From a checkpoint of a small mixture-of-experts model trained on Wikipedia.
Size: 8 layers, width 448, vocabulary 16384, 94M parameters.
Experts: 24 experts in each of 8 layers, 416 squared ReLU neurons an expert, 2 picks a token.
Training: a variant of SOAP for the experts, 7522 steps.
Below are experts of layer 5 (counted from 0) of a mixture-of-experts language model. Rows are named router (the router's row for the expert), up (a neuron's input weights, with its number) and show model dimensions 320-383. Each number is 128 + 24 x the weight over its row's rms, rounded and kept within 0 to 255. Numbers have three digits each.
After each expert's rows: a language model's description of what the expert responds to. This comes from a sample of Wikipedia text that the model never trained on.

# expert 6
router:146107132154110103105126122147109150126128090179106156077157137110124137091107161104147129149081143115136147118124156120163144124107111148141097101103118140140180095113144136163088107166177147
up0:100143089111165113145131107129116114121089115153127098114096132126147153128181127067103093109139101112137112106154111144136124123123098175098102117120098121162148111111091108104099119137121133
up1:145106098169123122143112110111171136117175180126139111120140124166118138161154147147119072082152111130134129137126097092112124157095125154159120140109142099162173154150119137172131163128148117
up2:102148120116098108152126168138113149163145155157135142138118131190115110152140159134143111160109153162127085148174161126101133147090135127134107069119094140107093120148116147160136120148122145
up3:121046149146131138150126153138128109142143150166108107130120114150130134077129131125129077094145140158139126127143145123142159140113099071135120147094107080097094137143149155114150158130126142
up4:141116133115125116140144120133142086121123146135114144109143126120136125129130103137130098139083130126126145112133136133112123155129132162106078130143129153146137145135126147144122116116117116
up5:122125143156126135138152116150081204156071145156138120168135138090137148150116115109206123151139127131183129150132138133098109131121139116128107130093168110133153140121081075136115127138138158
up6:180113128163132145108136141125155165100118094178142126088153167110101130117116123107161127133137112139141158133152144126092129110117117102139138104115131189110101139107062113110114104143136136
up7:118081110162119163145096124158113092124138098123164098121131161161081130111129151110144128104129131128133117126109096148092116112095127132181105114115114149141125167154115127166162135119142161
up8:124101139101140162149126169173109153156146134129126139151150134127123150124151107136143113109087116157201162122090132105141139126114109106124161174119139115137125119112155188160133120125135092
up9:130108119146136110090101093127141145139141104117120128115126127122116115148137114153137165149097143093150124206123130119101132140177157157125179144114141108130113132108131146140103155111097143
up10:113103141144167105134118145103121111161087122137144123176130121106124138177108122122105116111124162136139114136123144096131156095118149202131103115114084141079130099120117158169168140097123127
Description: Table cell separators

# expert 2
router:134097143120162163157135098165091107131162161138123150114082159108123074163145138157102061084069119148128075114129115135124150146155095141136136139149120117104111147096155146140154189108070114
up0:128138096144104139148166137081150130122121114115139149132103141140122126132155158145125163151138118159162149109174131096124155122169146115103156171072134169098137137141156102109137100101116121
up1:125116154122178161135148118175129152161109154135127142140155091100115123109140146135141148172107120179146073105137125073130118144108104111144110140104103137120124166121156095131105194126165147
up2:156153127172075123119142142136097120122137132162139134149107091094154100163106137094125130151120144116131172138111136102135098172161150109162116111147147116134134155114135153116109148111136170
up3:109130103091151123119123151129117110124135127114155142162096152066121164112112133131117127136141139109101111124147110140117139138124165139121136125177115142142133119169101088104127133102162089
up4:139128097131125125155125136119083181127089148110122138124133120121113137114101154102096104142147086099124163204137117139148125115124122116168180110160138134134164104112135099159162180161104106
up5:109131136146148177164109135096150136111124158110132131114095161108111184146175120153115145124139118144138141115090117106160081166125163121153148133149150117180143133101154133133140154075136143
up6:142133110101135130131103129115139101100087157135139166146135104132129134128140119132115125164163160134084108126096131164127148141126114122074152138134132161079127137142123102149125126125150114
up7:117149181115110122161108180127115080100172122118117132114138139113137142132101125118083106161098108113116146157132098087143126106099120126086123099140134126149118131097135158136142133140174166
up8:132132141127160161164113189146128121150134139117143108124102094091134122114174097105145095108095080156140127132154078119119182113161113127160154133147096118141092108110126131124142112135118110
up9:128127123117113103113154157078127119153160154132102150187134110129176174151120121166180126104119124120115146143128104111119164112146110112123157088142143120140152113049178141122103145100079102
up10:167147144113120124151135103167080154124138138126120141110154144131122118119163115126117079099086124096110120116135124138116164158124097073131181090091148137117155163110136119105156139120110127
Description: Digits inside years

# expert 21
router:139135160143100082150103131107113097113096153131129105119131124146141061151149107119150139080092145122094126104125131103131101120135111078121123114118172094104129113140050175128137147118092170
up0:145129103106108131127149138114165150130132164102112142149115176133176132131134120101133135178120122119114138134121129108097146115142119127116112144143138161129068117151120161116137115126150121
up1:123130111081098110091161123093109108145134160148158171131164118121122147142134159091128121139144132090112129122102117150152106104146115176107138099141161116109124123161115133128118119095111125
up2:120169120148116126151129177092129125131099169096109137138158113148146092102121127114138140121084123129127133140132053137146123104129128126131156134147120115108148146168128078116147122155144146
up3:160162120139124147147112142110150168131150125140138114131130120147139120104120136115110122127118144093136088061153148075147144151125124094144136150126142076107091116146095128069116125103127130
up4:164122103110146142145135154106124157124159113075159125114133159164076132075117101096148108111045109120110100157120126125154156170149107103115121064132169089171119104124153136102125130115119124
up5:148154126060178097066125161146130156115103173163096127150101123137155128118123164160121116088154141097164114163153153113161148133098152082131074082123112144122129089159124096112155091101072143
up6:119120109101126117164082117104131119150134077172129123137112118113136124106168124117179165130136154107148150163132126150115108115129139109128108157084162123134117107111112111151149159167128097
up7:139073140122130074115108135126160115133097174099106113126149123141128104144120166142108103164126118102123122118116127083093121118135137141130125107144124143158139100105146124203111158156090167
up8:106118122092146126113142177108131115152106121092089112114096084087095153098148145086065128093112120111102145144139062101125147156147089091122122099107156155133187118152135168135129098130089128
up9:103116155181129109180123118128128081170112148141148094121143097134112121125151141127162085112105093098077137144139133167152132181101115113102125117126124161144150099117122138127120118180098117
up10:136133124130144127144130192114127094137153136159119118120133143170109160136163137083085118098152098114085106129122095171118124110136133093149200124147145138122161161133123128173134118139079148
Description: Word-initial pieces

# expert 10
router:175160113148133098105144164129089071127156121142108118157131115119137142087146110117134157182135145151146109192112150123099156116142142160133136132121107103139167162096081115127104151112134160
up0:143122116123084133126099174141116119131183138144107114132174108105151112144111083073159116102107104092124102102150132132117135168163097138094122141155086127082127150172114126134135086168129117
up1:132111118138134136146147119147139084139149114161106136156087082072152142153153135128128084123142105133126142156127128130093126138147083174119170087113117118183112154127139144094129113158135136
up2:160164146129113148150113147119103130128156132153113160151119182137150136091132101105121121150159123124140127103150098134111129137152154115090151154158120120058137099115148143070128102154141175
up3:103114120116148125156130143130134085136152113148098137117125133120132151089103097112095118127112148124093123154118164167151140104131124144150139099093151115119182198146129128126144118115111148
up4:118125141117106151104148092142123152121139161108159127138133131131103082142145153130121129126151133100152094170115140132148126132091139133134097093123058127133179112127120111138190091098089142
up5:162146126107143135130131113144118132141145120137115123101111132156102106132140134114137136124164130153142119161110128137105130148168135055125090114137121133111100154186096149149101088126183126
up6:130134114129102134124105182121125123126114120126090127110118142105159079172129131157148126144139139157142110126153156113121117097096094143160153139173078132120110093140099139121112110106157131
up7:140131122149127125141112121081103164113139126151129160168104111124119100141134127137138087088139135091165097150122110133130132128135158084131144128118164094103118150120092158106123128118133126
up8:160153125143138151093099108137102132135106125116159117114087104154166128100145133116130124139149132174139114127121120118115122167130093096120130105178121064124175082113137125122104111129103110
up9:121096177162110141132146132113179090105173087082144085083104112107117125127137120102112153116101109165138087149110116102080149111122119162128133143127151111107158117136140137125127134132097129
up10:114140121150165126136092141092169133149121090101118138164128093124091123117146121102074096167124117110157084148168150131156125127152143191130137151153151128107148112167111133167169171106128089
Description: Infobox list structure

# expert 17
router:112117154121123158148148126143123137113144104110150161091129158163130171147144106140124158160122158137118166119114105157170137118104105135140153119097142128121162113157142098132165106141155103
up0:101132170135096157090173145107113116130171132148133125140128150131112147094144146119140137141125145105122124119112135120127161124177097190107143128133157129148118128162110134185087107123145107
up1:115114137105108134129161156124075126161161126122134125140143152148128152130160123128131133149135103122095109141116087085146165102141129099144132135125125148126102102124112159102115146106089119
up2:140105111126127136134124089153137146120120157113107123113156118119114106113119092114131152128170104174090130121102139129141084129124129140108075105153148154119130162115121135114162093152140143
up3:095161160066138133139153156141127090135156169153128065126091150111120130128135083137099136158153132131125138136113135108108113146146148131149193132104149143072163139120129096112166128105146122
up4:109129133160107143106110157173124119152156125122088095115151149141141081103159113109094112103108114137101157164106153114137106124138135111113134121170094125100146139102143144121140103115139125
up5:151148145065116129143115104089114155091091156074121151123124137116116135159155153122172108194113128114140139141162102117110152159122134122160111189075108103175127132145169145098111138137158171
up6:114126139097154108115111110144158118117140112112144107137128124128124146130159169097132098101143094105177107105123121120144109127119119092153088103073113126168114100106109104096155121129111149
up7:102150096125126137185110110122122142122143140082157107141118155134189168115137133094130150124092100147123125155161084135179105139141113118105124103126166079112141121130159115163134158131131169
up8:151107104104117107126150088128178149119109111129102141156138158140111108110117145169097143141134160094126092161158109138101139081119118091121100146105111114138143120153121153134101125139187121
up9:127148131134112133141133131137122157146095127141167142118122083110103137109138111122144135129124108125120126136138120144101109161058113101106132148153076140144115146151125114105123116122133131
up10:125109093117121142120091138158105151127148145127137122140129139151104143108155125090148177123116076102170122106107084096113112159157103151131093127117125120107133152127150113117107134156098132
Description: Organization head nouns

# expert 18
router:131128163109129132122123140095132166170096084139139107088142136115139107151114130145169078139151125114134127137140143096148122144101132139150176072122092066152101117123097107107150139106110192
up0:081126140131119134141089109149142117140104158154129151108082158149113137138105133149120083153097095136137102098126140094123126138133130097094162066105108117153132132109147124123141161090134136
up1:129103115107116070099129173114183090106117106150095112141140160113109139127123111125124121146143147135136060142106103120140088073087104136136105125128160096096124091166123176088112124118135141
up2:080106121121109161127113128138097147162178084110122152083158141112148168120136160143126144135090179101137099135148174193134057146088173129173157115106158170086104153112148156070169138124122112
up3:150145153118094130074114143107091174158142121113128097099148154072163109128137118114129132150125092133128125094119106175120102145102175129147128143088142095176099150126114153106178150120123184
up4:094095185112124172155100161106106084099162100139101090089123129095111124157110131126106150161106157154122149138125151158118149089146116140123168107150133128161106143130081129101147114135130129
up5:141126114117194132149107126165123141122147118107133165116131121131141118157157100156106157135098096111120122172165098143118084139101136163120163163144104101122114090130166124097085144088123111
up6:168126142130129096107129124130127123090111120156138136082111074154147121136133118123121124135127143147114108125165117142133139152117143109142122119155179131088138107088155120095151133156112138
up7:098145086095126125178158172058161127111116135098149167114088182154128112124130137135135126190137147133087128165136126131110150143153123100121134102140115085145136124099125169150161104124151119
up8:123171086172132088166154146120071119138124141107140126115155186109101106119092090186120098183124058132155140158139097111124128171138110114135165084101102129100144144129142136137162136126078142
up9:144136120140123146108140135143173168078121158147150121155159147107081169106098150103128124159171187169129160095147153134137121115137101097120143108125129107124118126167130090139097132131119121
up10:143113136139139136160124178152152141117156097135136118135114099082153121130149108129123139105072147117131164098090119121144160151123088106154139126145131130175145149137143130135124139159170144
Description: Capitals in acronyms

# expert 20
router:151119106121101162108119131113154155171104076143140132119125152138151140127119127139154132145170178107118154125125133126050126110103139129131176146124119132120118132094126110151147136099124114
up0:071142097143141150146121143103142103084163160118085161143130129146115159138142109147116127158143125098120153118138132120110175127139151196138158147134171143146120134103142105144150093119132131
up1:080106109147135161132118130140099113114098137113133158118162181161119103163124123103114100136131171164135121135138117152150152142114143145163165151129144097124132127123118110144126136097167138
up2:118144110107138131135115145161156170163176141141163125143101179171051116114085136139183084149123173195157093131099138123099117151181149161129184130121166085144138144122107133126114146122121161
up3:140140136130166131161112150149114183169110138106086133109115111093139076125117191158149125124120125166110123157148120139123088084145146078125110122141154117113130097158163130113090149127133159
up4:109144096185123105127112154134157158168123099155133088129103101153092168114143135116093103147139115096143110147178132106139172141087150134119108115097075094124151165129071113130125127152125111
up5:140148111165094145100141133127137130140133137127102190125126150150094105146109126117115148095140094117126120137091123128083145128121137134134160155113130096100110150116112129084179124129101116
up6:146098069120129175136103135151129152086184108131114134156068175175088142128132173118149091149135099112113118144119145117122098099142152151141125118119173136075127132112139108165129127135115115
up7:131158118147137089119115110169155124101128107146116182109128136126107132132160148103135122113105165086104132096158098167135129103132136157073117138110110142148129138144151131114149153102151114
up8:167156134165153143129142147152101073121134100110077121142122094164113132132133123138142092108142085109169112109146121142121110128107146082121147146084115117129123115153105131119100113150097078
up9:152092102087121153109105116128112124139100114098121112120111119126143083150090163144102137118142095133107112154139108124102099124105108142111182118112140129138122153119133156143105143144097173
up10:149147097122131118116110115158160179121117135118136110132174110161136112138120117096095116117086091144145138107110161170126115104124164163127098125145086143102125111102118123147095169100095102
Description: Technical word stems

# expert 11
router:122147147110129087141120116110160087124120126132133119139117120133126136141110134097127063120155117088126079123110135123142087099164121127126093130120114151146144040108139098122136111137156119
up0:133098127099128114156145183134107168189139116100162126181152102131125112118187117114088111148088159099134153110070125110153108129094165175149153131102123151134164127161100090118125097160147146
up1:122142110134136115124092090124115142121141121125085128129141136105116115100121145110156092131152109102107139089135124198091119081123134112118149149112101133083125125142121112144134104149121171
up2:137157175153143079163125121152129122119154134125131096105091151112156156093136134127124142150138167108138160145155166150118107125093126098125127091170124123120155134089125118128116115079131104
up3:125068164114137092135116158122174132097150044129140133139152081134116142160129128093131152099074145117087135131122130157141108149086105139162094130082140121067120098126117073127117122109070139
up4:121177118145144113157110107136166076123135113124129118144133113136129134141080135093132090130110127075175136158132111073145130151179129111131139116103144124144136121125118111152097119118073167
up5:197154128160133128113138094141118089117111142106156123130146152144105125112117151148128122153100171118132142104105140205144146088148146110097117080138133137166092141119132152138097107139108128
up6:106128076130159151138137164127143120093136109156139114147171121096135122122124135112109153138082106121160166098107139112131103154128134123111050096118107118172096162111104160146165137096115096
up7:125135137117175144121152133137119099084099148117124151119104149125159153173127097090097095108197122124131089139177115130134140128151164114118127136102182116113072127169139121116105114159127096
up8:113117097122136106139145159124132131167170112124142104119120200141102138106107152131136153112152125100152119116115133175171102118079141171165142085146149089182187159184121086162108073124118159
up9:122140147179191136145132151109155101104166097103144130151072125143095121134158120123139117092103138155159131177103136177113120101150105112151116137117116125133142113169096077119107105134131123
up10:161111126134141120127083087134100085118141115120136118164119144124124146151081135106130127140161140149113162128155131114135141125155135121131117158087075136074136128168100150119106103116105096
Description: Given names, initials

# expert 1
router:124148092117128147121138125163145130125106166120134151171129127156059174112078100094149152155121130119127127162103120179157135067122132142149128131107142179124113083105121121134159151156157098
up0:144150140132119133167131180125167088181176124071172182129130180113131091136119128119150110127112115147096157133132108152128141123113135170119126134146159124124174094111125160123075096112145132
up1:115118148132096106157099152087098113083143099110111119176152127172095110134163121146068111121132109112130150126150097141178114115159129140076144114170160095166114114109154146116130146133140133
up2:130131133081120152125109139135071099115144135111143112157139130108104149096126108116118154148164124142117117111103071145166142110088106146104118119167125150135118130070098172162104186113143170
up3:126108098111132144104106165080151118096110103172096118085068172124139128105151143080131145155149170137088138143135116105088104136150129097128088114085091173094092131159111116169149161095117086
up4:086137112135098105131127104095129145110113171101094095127114134116116097120132117124116168122120139118109115119136161087137105126098119111151099086190101128138102095121150159142183085093104151
up5:106127117097116078155128114180099112137118107103115083153124146098084103099139079124115144144101128121096134110123139174149112154148166135142135105098157142161140121148162129126154126111144128
up6:137119125130080091124096159106124125133167132135143152138119110143175134110136060121104109103130112126125125127110133135066105113137141132149158154136102090169171095142137094130150132091122157
up7:145130179112121146103106118191148130151122101112095108112138129114149141125159090124071138119180092136132097111115158120110139112111127132137133089113132156090156096096114110135140126114126143
up8:165137147163166121146162168144178152151119140136106101097083132139172141075126123110121137105143151136132129109111093112120181133167162079112151138111121137104125108114119158111129159106124124
up9:123118126088117101159114157145109123140141118051149098152168141147131127116121119159144119152140135140098137122075122127160123121081131077133129117154126145127132104111141129129177047103105129
up10:140109154125116119082153146167104100192175134102102126117128109115156181144128130161135123121146113194096094134136152101110138127140130120123111191121141151104112128073114160145111103115129160
Description: Surname endings

# expert 22
router:132136108146097155125131116118134153114162152110137121099065069178157110128133103121109095114175091137120077129108113122091085158132110148126113110079088092115138161110154117100140116096131141
up0:092145107138124121119135111146124136165123093100139090134177112151154139109093121102115128114143131098144108088107094107125131136183114127157113121133164110128141126152106114104158124118138146
up1:127169122114127118129139123145147155096133176173112113088103121171112124108130115082129141102156081062146130119138092132120128143120162107153108145131115099124129167131145109140155119125103165
up2:105107127139128123104119109124153140128126111150139099099104082157173123170137135073110113123157117146126121125158156129088135096145112097129118145108104157113114149107127126133106113121094130
up3:130137122140122136153145175095130156133138151083158089109137094106103161116167135142099112068109151140096129113142114134126102108135105115149075113105123135111120109105152110125141144097135127
up4:138129146186109160094109157154129158120116125128163114137125126116135117129160102161130114170142139162114125074149089122166087096113125114132107153122174151102141133180118111115120094109064149
up5:166116104136151091129114141123124117134110113145165108099141076150124093114108109098113112111182131193111075153135163129118098127119151131158098117102151091114127119141172103119135112116115099
up6:100147107166132129177125127121111116118144130124152135121153159116117109075109101119153139114141110161094106129079089105146164139144115138145095146122092122131115103132165087119142138112107153
up7:150106171175068109183145123108103125094096179139135160103150124127116117103137117143099104146126124161117110140106136126107090168120125131157111126075127127143110144143132093130087137105101174
up8:121112132107111107164079135096172115143144142105121125120143131110130108149122123115146135158152143169141143138124138148147058116092143114149155167130104132165127187106106133117146169146145160
up9:113125087143084184144164134116097131122107141133128110092096132155130145136114154102162122144147133140116131142150085140135138112117132168132131136158119112126122104063139139105136116100126134
up10:113151142070134158084137122140114137143141158101164137151116164120129070116113145129128170118128129164129070136144149134063185165111146137111113111146124136133151202104132096062135141135129130
Description: Year digits and institution names

# expert 15
router:110146128122173151160083131096151176115127121131092164125144164137137100085138141100094143155174118157177115165151085123162141105055133166093103161157135159116177130120144144110129139160129110
up0:150130096090157100145156133144152146130120123086134160113092087124118162133158153160165093148168177134148126134122130113127155095111176110113119110119090121134120098165113146099086178136114133
up1:117155135111160117171075131072156163104139155129097127150157113122114145175084158120118139101174106095141168088120160091107140119130124150118150111160090094092132097099144114085096137119159070
up2:109125161124099090094119175149104123148139138131153179110061157144171141155145149104094183134120138093140148134165121139165082121116146103142121150131110153140100097162143126135143135114154148
up3:127129115097144141141078148158101177099149107170114125131085121152088104099162123101096134151143112100137130097148112109120105062106124112126117119139128102136132127096126110102140146109144155
up4:115165090151130086111182109117159145156085083134139149125067144098112132106139114090170139132097136145089122139123135115133103125151094110117142109121173133098145154098124108139119142105126140
up5:127117125186101129103143111139114113161134113167132133165117113102094172146184153112147162152132133096135121127128122090105137150101152117087124154154124130153103182113155195114091126161129119
up6:111131126163173074174118107102162144173121110103108158112137148170114105112114128165161115152102141123153126161109111154159165136118133127128128144159134071133136136174117140107131141176166133
up7:107116143096115107158103108181166125104113097120116134165140138090111103138155161131089142170152128185138099120142085120156139109146106140132136124120110098145147132157146076101136125142133159
up8:142121130090181171170145140097135097112169145146133099099127171165100100088125111166129135069154126113155123169093120130147084105141138127133111148154126145121124091158142113093107118148149135
up9:087102174115141154101135107149127153137164112133116147147102112137176145164154142146130118096093152098147107100097085134162077096099139123122130134186132101102138133126091141119127097132089148
up10:088153116124118104112095117150143081160133114116115087130104103131069107134119117103099148159199089157090094144117137095162146112129162117100096187107088169073110079139154117101128099115120132
Description: Inner number digits

# expert 19
router:138107098090120115090098090153158151097114134148165103155089130126113093108138130131093089119120107140160156099122097144131147129085143144164133142101113127123128139135124135149155114100135169
up0:118158112136129154129122129140135085159132168149126126082139114130133100125128105097130125143135103138152119171149116136120132134126132163144121091133121123121150137107151108122120083128103103
up1:161123146175157146137086098081121127134119149156137146114116119127146135105057105123116125094100177138135110079156094147108108096125137107159113112156114104129087152140136116130147141132141147
up2:172126089087066130120163139089123118152162112129170102138126147167115157164138081145130173101133110127145073147099142125109181157118154125147110090129128120114140155140113106172138170115131152
up3:105173172085170107103146144156107103149154138104126140100095089174120126138135150141138063108108182119121128141116101126143176126167145129097127136117137135108113121137120132165150108128122108
up4:111125128143153137127115123167148140120129109168098133147127135155145152125119106101140106108103133104090079107141104125205140134104098072089168128093105145150120119160148092189116122153156135
up5:124150142121151097111142166129093114090113094129123103165136190123138111087113140138115148100166104134139080141132083142131118134095159104128114126100121127153130116156181151114125120153151128
up6:099126163131124140152136126165147156117125149137148138129125124129119165126120101134125124132148101144125084130090147182128141166095106055127151119139155122090106134138131149118138128165116112
up7:107126134089128160107153108122126155147151121115123160120122127124155140127165079132122123137099122117074133109172114112118088114160154129135136105098181128128119159104133108130163126131111116
up8:155126158094133133119131124110118065114107171142176165135129083164133103144134159175113165169104120145090107152084112129106101109146125103118094138116130157130136124144119135105154164146145161
up9:151136149136106155068156153118088099138157121160123056133110126135125129129170118106118102117114112125146143141075074141168119100104149152127127125120115129120119150088139110116114111116142149
up10:162115108138113111145105102137173123114113144114172128129134160111109113174126145127130105132147104128092140128160111135149118122102171103135156131083143148107101148126100113165145143128128120
Description: Place name parts

# expert 0
router:123106114116165090134098133129132164113130090138167139144098148104122129102108143169093155100153095102157126104088133137141128109116137040134135137141135141128112146108159137105091149106129122
up0:094129117153145109083135127120131129125115101173138105151121089121101130115099085143107148079160105116117100115139131158119124128121146117126129102143106101121111103156153125144124136123128168
up1:149171107150111155107087127127140134095132101161113116107040081096153120103113112127090113109140137114131111136177115125123088112126143104109135167100113086138122124157106147149107135151071116
up2:121085146118153154101105146119118142147162108103114118144110127121121099137106136133136126091114125103098119101131156160134147115108150121093145128159151117097122135128133056095098100128104120
up3:115108121144139153110117177100126123155129113145128104128135123116138148127136129141105165120099108123089120159119131131129158094098159098147115108128128119131135134108092094067109140142130154
up4:107120077084114126134075106126124149124112098095109133154080137139095079108121151136142144127148099126166113097105096126152129141124124117126115123132134119130137122125136090124101139112139123
up5:158111128071120168146137128118166121133194128174183154135098100111100122133140105136114143127139092152112105105119097089129142132119128113108104087146121145128130112109153107153119154160131115
up6:136112129134133111095116119132098123119091166153111122139095104103134097128140164100108106102155121093111109120118125101131103098131117102122105093119139088131131152123157139115120090121106160
up7:098157131100127128151102124159122167101089129106181094178134150126161100149129098117071158134164119142123153109155117123131126128102141108154124098184113126117126149132129144124120147108141108
up8:085129141103166139098135161120143141113125108167098118131118117107144148103136144154093146124146133141082133130110110110088141133138086117100120135134148147146143158140125141102206132103106066
up9:155133119120136127129068134140099114105116089151095107181078143158106104151126156166122135093120114112113121114129122157104122135155087158150100116180095155120105127083155142147126119146131145
up10:132104147147108111118101112115139102088123110086129121136141074101159140081150133148140132140139149127135109129108129146120144121145149147166095091145127169144171150151149134123157162164108140
Description: Passive participles and verbs

# expert 5
router:122113106187113150092149120110108115097189132117143118121120125112140093096164124162150126110126113107123093106125106130123121121083135130112141145141104134115086120120106121149127099113080103
up0:118096160126131159136095111138107132131137144107146148162170107135125160152112134096109112114122132118117142118118056083134102141089127114122168084096088155129096108115121139131117123151129088
up1:102120138138122148154124146113119083109152105139111105145144101089117103108129140117152126092069114109122132100095099117123072111177175141119135144136107207114130159119135071113126093088071111
up2:131146122111118100124117095147130137127166120110143134120146127134157095088158118141179113130177117118152110126136093111143131134136126135126148138149119137184122106121144134144092099144165154
up3:079162116164154148134129110110153152086150117121151132166111151094111129120133124142168110145144096137146097109114121107144116116115182111171115123128141166120091106129157094150137118094112155
up4:146173157152127143082137128166094101112091121148134173125130124145120084134129124150128113141115149103157107165136138128117143088164141147160126122122170137162157138109116119158094109100105151
up5:105151110114103129090111100127127085115117125106088115143164147139146107141082166096137160128123143148101127178091141120102104133119142154174154102122107152128137146137087119102118128143159099
up6:130123077100160155175149135132152161113144119109168170144113072140107117136108164144105131133119102156170104140134132092106112144139124098120144135134186116167116144109086164134136095135110127
up7:089089156123135141080121131144144122131136108123129132130158143128106158080132148099146140083188122091095128105085110147139135150127123140104123115118129129139141122138142125126132135100109079
up8:110100103092122138127088131119100094129087121089117151163081141121100174130122121127132120090102136129118123086146131076145140101052086165093106117158146108151118127125102117161106114160164163
up9:131102121155147103115143135109097141127144137175143133142149154117124139112157145134101144128126114150126122119138151121088127110106125108126107143131113157100115122117140122121093092149140128
up10:101130120145102144123126154158140070098128148116125113127133111160133119148139104144162083137105132144146124093121148127114083145141096167105129149094147149106076081154147140145159117138131117
Description: Space before numbers

# expert 4
router:104121112148120093141118108123129121139139113140130140112132075119107098111083128142137072144056127135142149139143110120128128108144105148155104075129136127134141109089107147121135111101135138
up0:158078105111108118157124116114105108129106123129135134114142102148071163088163171111144103134143096136148105144117116089120123137120102155127188147155115160103109134141112126150185136135151140
up1:128145111083121130148159099097142170142165138103146118117133118107161112127099130114100155127102104121151121107138113145140158132126123097114143138119111112173171140166117146111144147114131122
up2:109173172109141127115105152110131180109152114121141123113116109104121099106134111146129081163101113142172128124118093110115166113089132132145145146118133112143126191174101141132113162129146112
up3:118109120139117103153136123130099116093119127135129158189112139111141121128101160111098150110098132117082183130114183123146121171094164122093134094107142122135130131072148147110129104146106129
up4:093121085141141155118074153113143152108159080139120123114174091153132142132135110178154127141118218106126138140148145108112103123149110108105113151147073096110120170119077133103114111183145075
up5:108141131157115137113142124149101155120162191106115086130092141066136124110132073131167112124094112119147119137163073123114138117166160119134138175110133123176153121131157119119191143108136155
up6:120139145094122126110107136100108171132113159133133140153158111153112121131128149128107120134147110066106118080109134103148129091115115116143132137143098079151124160073111143087141110099145083
up7:127109113161130121166166125153082085113156095118153113138124082105122122098132125100102142150123160086097083164175087172151101136113121163122142122124077141141136106129132128119132172141123155
up8:121140109159085137152099087131116129124116120173158164140143111096127092144124089131127146137103131114146141147096097127117101124126098124119132125122114153162139141190181078149118080098170118
up9:136139102102100145130104086086108101158145125163098109131134115110126135143121178094149121147124111123130117103111151126136159137169102151117145107144104108129104086133113124128122107159131140
up10:130130123131136161137141136137123116128156151068098170132105134113148117144157144173117156132162123129106165126124140146128154112135105163121145169110167120126114134087140108095116115151120094
Description: Name-internal word pieces

# expert 3
router:133154149098136120160128157126143133147129128120133105125151140124118149099155130157136170118109151131142169089128109136137116084020165088111150129144139150110144131142131101124100141149138106
up0:132118116141138135108113144129074114073119153111134120122142146168103124116149131103129124136157144182131158116118108183141124126083131152113143101083140149143126152139146077120145088144143124
up1:177160150164131131172118149093145143150146099114118097126123130126135114082138122142110180117129140104103087144101127121105089127119133113089125094113115116152069123166156082141111145146113130
up2:082119114115116094097095173185137112130122133100101106124099135138083165127107147111126135156151125145166136175126089082151081126122117131144072079107111160135136152092068183148106123150141147
up3:110129161115119129120147117137108115118143129103152131130110133151141128150120091137132129103158136095101149108129129117128113109137149103126066139110128127124136090112125171127143110130159139
up4:176143093127116116107165121140136146117142161107127148154103129115143116156169134139087119077097118128128128155098160114136158113085134099098155136135115111142115127158102117155158127113104174
up5:145145074145147154135138157151090172121129092125151165147116148133143179144111136078137131134080109134165110105122095129132109149050106127106130156131113146185103143144113162106137134119146070
up6:129153147123082142095142061134124172108148173090131110183091157141131141071111119107174117115070098102133121122092109098139105097128132157096067116130147161120109163124153140130101131140151163
up7:144122135089127117153159166174150123136124112113128079109136163119118119084148146089134159118154141164147158143109123133141113102145114123107110132101111115161133108137126098120161081153129043
up8:126152186126128112097098133135089085068143140123132138155117084132074134126132132084131143114130139126174157098105111144126116153111116093161146127157111152139180121120137136130125100138093141
up9:095126127105136077080146158105130200140148097121134069112125142156109168130112098125120134136111108154092122096143114105118141142072155134150142106107154106071144135093120090118112137121170111
up10:165125117054143138106141133129115162093147148084110137104123164101145098066138145161145156088118116143143172129152152145121101138094146163159134118078157136131113150119098094151128142112148101
Description: Biographical common nouns